config = dict(
    n_layer=10,
    d_model=256,
    n_experts=128,
    experts_per_token=8,
    d_expert=64,
    d_shared_expert=0,
    activation='squared_relu',
    moe_layers=[1, 2, 3, 4, 5, 6, 7, 8, 9],
    router_score='softmax',
    normalize_top_k=False,
    routed_scale=1.0,
    balance_loss=0.0131,
    balance_bias=False,
    router_logit_norm=1.5,
    init_std_router=0.0127,
    lr_router=0.000526,
    n_head=4,
    n_kv_head=4,
    head_dim=64,
    vocab_size=16384,
    norm='rmsnorm',
    norm_place='pre',
    norm_eps=1e-05,
    positions='rope',
    rope_base=10000.0,
    rope_fraction=1.0,
    qk_norm=True,
    attn_scale=0.19,
    tie_embeddings=True,
    parallel_block=False,
    extras=['capped logits'],
    init='uniform',
    init_std_qkv=0.0291,
    init_std_o=0.0291,
    init_std_up=0.0291,
    init_std_down=0.0,
    optimizer='soap_variant',
    lr=0.00472,
    beta1=0.95,
    beta2=0.95,
    weight_decay=0.058,
    lr_head=0.00703,
    warmup_steps=127,
    schedule='wsd',
    decay_fraction=0.947,
    decay_shape='linear',
    final_lr_fraction=0.0,
    batch_tokens=[32768, 65536, 98304],
    seq_len=256,
    doc_mask=True,
    train_tokens=402100000,
    steps=6926,
    dataset='wikipedia_en',
)
Below are experts of layer 7 (counted from 0) of a mixture-of-experts language model. Rows are named router (the router's row for the expert), down (a neuron's output weights, with its number) and show model dimensions 0-255. Each number is 128 + 32 x the weight over its row's rms, rounded and kept within 0 to 255. Numbers have three digits each.
Before each expert's rows: a language model's description of what the expert responds to. This comes from a sample of Wikipedia text that the model never trained on.

# expert 5
Description: First pieces of split words, mostly Latin prefixes after to, for, not or by, such as am(endment), up(held), ex-ac(erbated), app(lying).
router:139152089063141181109144117184127082104072123114099076105140112093185123134130167145117078146160151124167086180209067155147142176149085144132094149138084147082184110156175091138143107137111156151096139131080153139092103137112184149182137121114118164129114143168121109100076143132098086092141093133182074125140114129123161158159107088162117152176123178089173169168128119136108173208162141171144183103148139090164121184114121078098174161133110086195109101103111113141114175059126164124140101162157111068157103100115111104112105109131166139121167100109139121118136095061111129117125172131096152061122070067092120155063110166154151130126138131094116060139121119147147109106177158102105153169169112070101132128117127139114096129139132179078072160082137121162128100137167043
down0:120137107151185162135113111133198169108128081070169184133078096130166097136147149122104119166121137205081143106040150161100139125155141109101179135102204105149091193105126095076177183187146128100151110117131099138124114132157090118149131122100136189109093131178144145121143143138131104108166106147139118112111131103137112165099144159094136164126134183142141131081121083130114152099193103043156128082117106125134098122140125184116059100129097168106118149109134201140158098098138087083121099099165104169142118149103146135088091132129141134139154179136110158136119134222149090065163200171133106076160178121130122140139106126135139108092189047146175197141118136146164124133152156076091144092160066154102176181089131201133086145128153118120116162150122120143100190118119124
down1:175101127137117103092143083090133125131135089137172087149120097166100148133161148121144131103178168149169102127140124097128074080079137110111190138088140118115125123120104163114117159142173164141155172106138136159098134151144114159106090124158134158088120147114113160098158128186154067074148110111083154063102166163102173128103107127071138105179150103148122028133133206171129058098115173174097121121162140104114134071131081094167110094092119183105153105145127083129123150143086171157132107133085086100132110170085118177118123112094078079090139113168105121081139085147155139134091132120107103139070126123122136216102072137150194174135113104181149186152147068180130183149136144121179131179158116180104108195124109161167193080143103085162121099160156091101123139172172100
down2:096077121126076147151116100156118105090146142101104174160110136111075098095133079155089138203149201134118103090080223139124070146083107129071074138116164117117169186083110144136085127116180166149124108069105129129134097124110144082134098152118116098096170116112113157118144099137149104138055141098080066115096137194119100118122119114144209108131102154175150099163118100103112100107151078140125107117157115125140129095106099069123117149116129158167134149094058101078101144146122144129104120110140114175158132120060128190146124169113092152112137221165062156108137156156163120157129079093130135112181108150098163121077112125130170125146166148062168049143134155169155108087084102085150106106117097137113112120091084135115167101100075120118077137144094111166185071149113175
down3:142135129050168124107126140090167146111115166140107157138179140187124122107153095132134172137133142174200161072167151103138168151067160122116083160121157144154094106163062177184143097080125112135143125101133121170140182203145167123146084124157109136123090116118189150116125139109227133173122106131102162123179106111097143151130099123035148107163154126178071067163118147111160094113148161166178152094137078136116153178156119124165135176112174178127126117066143224121170105131165118113131129110147080141131115137130070119090199119172166147149122117139189181145145095119087164149178142114125099117133102130122095088104108122138143124091108150106178138096133093110121126128106097095128103120101126187124121105129101136106189232084079170091161103097088143107144117113109162
down4:138114112054071107110142141120157133120129107143143138153128137083129167125107114087165168117165088098060064162098110169100145116104089179123145148172155144110135148075214065113143130131135152085189108158137102132097098162176119099068139115137118104112145133160141155056135156122128164178118108136145191151094095153127084127147169121054085075195132128111198112093144151154134088131170038130155176088151182140125180154150076113116096139201083136126110183154165116133143136075144125179123124121149152122119110136146117152153153148094148089098185119111117094125091123092117126118154118132088123124144122118150072097098192118108099160086122180188108087135169104185173118102088115083163130128082136166087135059053130138115139187179154134116132167136100126150067104140136114
down5:178140129117162167122147128136126130179166178113102103096143099206193081130105110144135199094105131152144172132124181132134112173117158066124128092126126116114123072118112081057090077114124140163129146075124164106111115153044128122144130163167112177132065062199129112090103121116132169111147120144117109126126084132135099123096115118133191149053171125153112190150112118115145112138141159151125122108168153060167083132106141223129127157107127120103068101156148147130140127143147136125133077073151114136143200066136100147148158154073100147093064168091117170186124126152149173145096131128146151143134116168104135150160075084135177097113078137133099122141203136069129097112074159090086141151123159156143194125156076141089129157154079128101078162163098168105158119086109129
down6:207156143152125133141135114207166123221092099132158143167067142148111144121088137099172119128149181097158142170088142136087159153128156179066144124076080087109028129115143147075104169090143122077091145095132146112125123146098161136121089160156111123154086161147134082118133143110096101132175105131157110068103098084133146073110119140111159112159117154088091150192115158082110159166099135085085121122131128105073138137106150089142070148135123142083158086133095108101109137162129154089154119046157066176112091175114084179116144145153094133119116103114106253169147135120104190122115113146135085102151111139152096107129182160125123086167119140142132142126134141133104181147149138171142155150092146175138124082150079133135121101117113168091102120100154126086114149029173118

# expert 46
Description: Capital letters and acronym pieces inside abbreviations and proper names, such as the U in IUPAC, CA in NACAC, UC Davis, Euro.
router:158067134128134141106151109135094194191113125151152125123126143150173150162152096157139136088089092077091127134135182159143114119109136111142138136192099149171125118128092150092052088166093110111163207104158093140106131043108100041069120174121171147167165153072118143099124130116118116182135055111124132102059091096140129147151072085138134068146156111165107132163046096138139164161132167127162134125101095175086119060073131107099077098111126163130169152100170144098194128188167113117110146098173130107124127145174187128125087163119130164079108144122130176134106096170128155054136117131112102150085113130157168119117106121097144106075091184112137101126136081050111163103139126129154149131119170168122091101163083118157137147094167083140167149099099145090140111169114099
down0:180121105093171130081133157151168116088177128155127109114086093116150190104121148123162124135164203171101156153091096127169150142081110141097053056136115097067164185147114145143109089066085111135133124133137121125169186108129127108134121173150101108099156164162179121122169150092141083152144081106076123149150141099195144151103111163162124165127103111156074068099148093169102096139109121063067130200118164134081119148119139087134109066141146135095109138125096125150172148132103106103117100106163115112208125143170134150124161132110158153137100140119191143075097147173150067131115085159144139162165121125138093151098127114156138097120076182158083157066108105129137120186113166063123103092087139153086133170116134079118078105139153061169146078088117140141144117066118204
down1:100110103115154178093187135104141153181162171129097137166095171137130150145140133133093196086133146129116123126142110192130068148143115104205121131063111073146116106098169166149100128130088087096145201160179103129100118088162153165122102124143152113184097202144108144118175158112137108093129131118184134133091160158175098211156098143094097097151131200143129134151109123120123121117141162160114149106060108120115074116146165113175144181157104145060079166133151106110121137163134104076124172088047168138131145114062123120127107088130078108108171146125087129128089112136131072186144158136104118157152202151134092129120125140119155159137141130178108162175145169170126122099140135137130155113199192152147144188140147102108065128096159120098152148108176140089095123111039067
down2:161147121124163194087146133142114118090116148115154108150137097154123078151136080169143178093154114127122141106138109098138076085168099163069140168051134130183136136207123103155145150094172163095110113107124158162129079168116168088119117143127149159102097166178165102095090073152107101084123102106155113139159146106092099098084059152111119186108162087185161174093148118109163119149118122143181156083112076130175134124164182122122116166110159117132122123117150172151141182175109105107124129084158222147107120168178121131106119025115196115114159135141106165180147172099106084163108164128143147151134166128146170183123149139098140136165135138063107138058133133096108153164076150155140118131126119154082123083033138140095145112133107102130204110103111146172174158081132102
down3:108116111169128123182161154175123124162119134137084129155119083123098114122097167123092156111120145122082059111164136126089080136091120110131123165133081090103108166154084105078144159195156140173148116105065155139105086101146150155158080075082097148130140145171068184148108082137149173075113116159070072093122116139143118093095103209117212089103124088120107111127110176156149154130136131105108150130144105119153143150163144110153107141061170055138107158131203145113183145170151177170120174154180200137117130104088112082132121134138137167148137115145153145147096123105110166122170173151181147172088136098186114166160063140214181114121128131127076137053116143165160126104120155123117154049161102135085120140179117143074142136116133135124133120129113077130081125080094164
down4:093059156152063147083128066216117112177122166110126151132114113080113144172123107137116098176102068148079096143117164165069159175149081146124147192135089188150113122116135140215093107143100116152157153146128062141162119067138167140210145106078166170088106177150115153167158132164130198084082127135155119122187089161124162122124126116112142117144137183144139145134145114108105074122175124063149109079102140093146188149169125132177077132176143110123154152130130186126147122202135160116123151150121106093193116118133136135122182108143083132131113141180141084110139124173097177056079140157107149107175133149114112165101131140125109105171078109118156122091152178129135139136130182079158108129119148142153163107146122166112103154119086112140185059168108094116128102141119184
down5:096138101091161179208154085184109148096097117155115156135130133216121173143149119126118136111125094198096131141121074162125134160112095056138111053156111120116181128170100133082185145140153089101138148092080096142206113118089169156162125154139123103140101131183137090078126156156121115158140131092113162156093117195184134105105050139123152135116145191162125146106133126129104138078118083147100096090155095136115141112150156088104080108114153083152123160184156101116143125091178173123173169118118100123131088153117141162119170184111076133129122097133122148143111089111078143091146108141084131129103172123114135108091090108167110088133158078112104145090186144132102126121128216163121123077100149129150146165127140210126162096161135135080196134049163122149116144205184164
down6:109161129124143139031053126143146067134138102117164115136089080129147114127166126104181095111124166113085177103148128118148151116100166123131118125170155095117142136148078161062188175105127071135151078133148120158077116110042141121178125143154125101145157129104120105144081137083163104100167149209168105118116154142088174137086160119185166099092139104135111096162177154170169137109121155112077193122126137099120138099150147142113113133097136128150148113136202100171184162128151104128095115101123101121138103120125115169136149138083116167174152115158127101161157111104104173073120098100086045107097114138141132109175132166075194091139087215109159124097132100136111184200196104057141123115118131158099145126080171130162053122103157129122106083090109148192149142102118106

# expert 35
Description: Single capital letters and opening parenthesis plus capital, mostly in chart tables, acronyms and degree notes, such as (U)ltratop, (B.S., GPS.
router:130133191223109113125138183127152113144150121150140174176127141057145134125141158163167157111184142105092145113123149141053167135098085097188171155162120140107101145102125104118107144146099102173139153112149075162101160138129072096157131175151158095105101112150074159070061130136136143080080084053151086114059132132117153136164113138162128131085183090205111071159160112154156172160136163164164146131108096137138143106042124146141128128130138189116129144122135213148149143113138111107151116112108082114110109147098137157177148131124132181113158114142154160098145104086074188118128131126110087108173090092180109114153073167118142115141116116160208112119107105056113152081112144110174104152111135134103156071132118114126058136085129091115151156101145191077115123057156127
down0:130096045129096109144133119093077120153071112104133157150179097155087138079129115146100143133132138131162143092207158147134134161109057109094078109126136133114156127102110152122110102101139168075137147153116028157107129107146089132085098194156126058113135107155092125139100128169124150121116075174108158117122116156135120161161116125139133150091107123126153117148099131077095178106125120187196107154046131076130088196142130096107140095120116122106076136106137162146136050145112126179111153141146143186117124164100149094124143117102135089132107131130114167156099098137139141127166094152179066086155132121078124113153142054090128065213171155139142130108108096183149173139121143152143113151096187092117092146160211092115162111136166082119122175100203163111144070112190074
down1:102120159144135127156144106147172126177152170152110129101131103121125125118105114118115208147154177156109101107131099081144160099099149190167135110162113096191108171128178136110172112105122096124105033146163155147112124132064140147180166101077118074104102135142106101104102115127130109139104126167155220119186117126108092135129155145108150149131092182199082098104127115189113125110098083138172116159163251148158162170099125150153166078143145141185162103097074158116167138121164127126097205079104135156115103088135157102108094134137165125109157106144147152119134084087175114174138074127187175115064092133071101135164132132081135124095086149159128106134074146123179077135104095089135209074165176138148099161116162086115166129138157102090122152145112160136106122113139147
down2:129106172154122074165125138103163128083137130116144114163128092188129161194208079126145100141159109139115178175116084154082157157138177066145110138107132129078151120124182127100138150140090093150103182117114119108101069083125163097147110130136127133094112112069106181140119172173157145117168125115118109079136099155136178208138103137159166069114140085108069164139156125082141134126144099117175168041133096116129098099135145103058156090122121115145082192108122134139096130191146112114083181097108165091103062101100109143146154083137150119162118159090168128102112111175152089141092149087152099103107131177094157158149111159105151081132120124156129129068118080134086096091105180144074096116101116087164079074169087120061117156153145149189129076103158113123101128189169160
down3:156065098149087110129097085115100127154085125128114113174142130094134102135087218115122094124121128127134145125173081095165157090178110079140138179157134133170087094162085087142120104142151147040076138072092167114122172060089143124114109092108094148139190111191137133133138073131123165097167150123164097112106147149142139102175135066098117151143150099178100098182155170127096125171101159074151130126133130106083120107174134088129090113076121155069139139170099142118127110096155167151108109146167120130158159160151063058113127112101158169116103126115091148050162128119129112140128165068164172144053144085116159118162143111112182087127098184074149120131110133127091148116116138138179134144197148098092162125118087165150193082087135115114183193109071103153144142125066143
down4:115125121047068162143178113194167130141110141159120143071155107147111136133153137137115109103162141122087169177191084116138079105124110121150222167157132196113100132230143077114147131121184127129118091098060141075103125149166136150197110170160144127207103125091137180089135100149119107177134170200091109124096142179165168128156109141125140181122149072145114151083110114107132132112100164165157082181123155134132055141165115105119117120107169094132177194131160107124129165120155147123135171129145137140108133131087138163132159104101144163184116078099133163168125166057093116081126112111089133165136080106158137098160106134169167075105153191156101121117165114098155099170111157105102086125161108127140111071104145145063091104134113097151104108126156147063137123153090141
down5:093191145062151149099121179171142182044167143165171152153153117139121085158163136102159104126154133108104093119155140129148125104130097125088070070099167142164101154113149124137107057139138205106118144088028150168124082152152159136125112131133157145135133070057068125170157113099052134150159109184158121142170127148140094128119153140103167099102127141108158163121135193148125114121155103125170145127112135218139155178162191090076138099108134137158134141102082145104089171163101077164089049142193117118119108110096137183132077135140129105165090085123085133162121112090161119120124151129183152162122120143163075121107096104099110135149121105118145145145165160097108142190118074118175113134139100117144106116125124136137168165084159093159104047075106090110092142170160104
down6:110115236128156165153127169160084109151125097123130135149159140148141150160109137176133183100142081177195085111120123120124177128103136141125142132076101074148114064142156124063170153171105160141171119111093097070157181149095091165163130158077147159140082119187132160192180140092093052109146115141146142100062110106115098193120071090090133107092110110165122166090079136123147120158082123140177084084128086106183126108108133133120129075122149145114132157116086121112104171158114138119117124126157126183181193121132086123139105157060141117127087180098138103109082187134161165177145053137109165102181121135139129131131120095100116134139115201110132090119163174141099092153138109087060124135095116165125133107144077118126074093149143119106143150124199079154114164139111170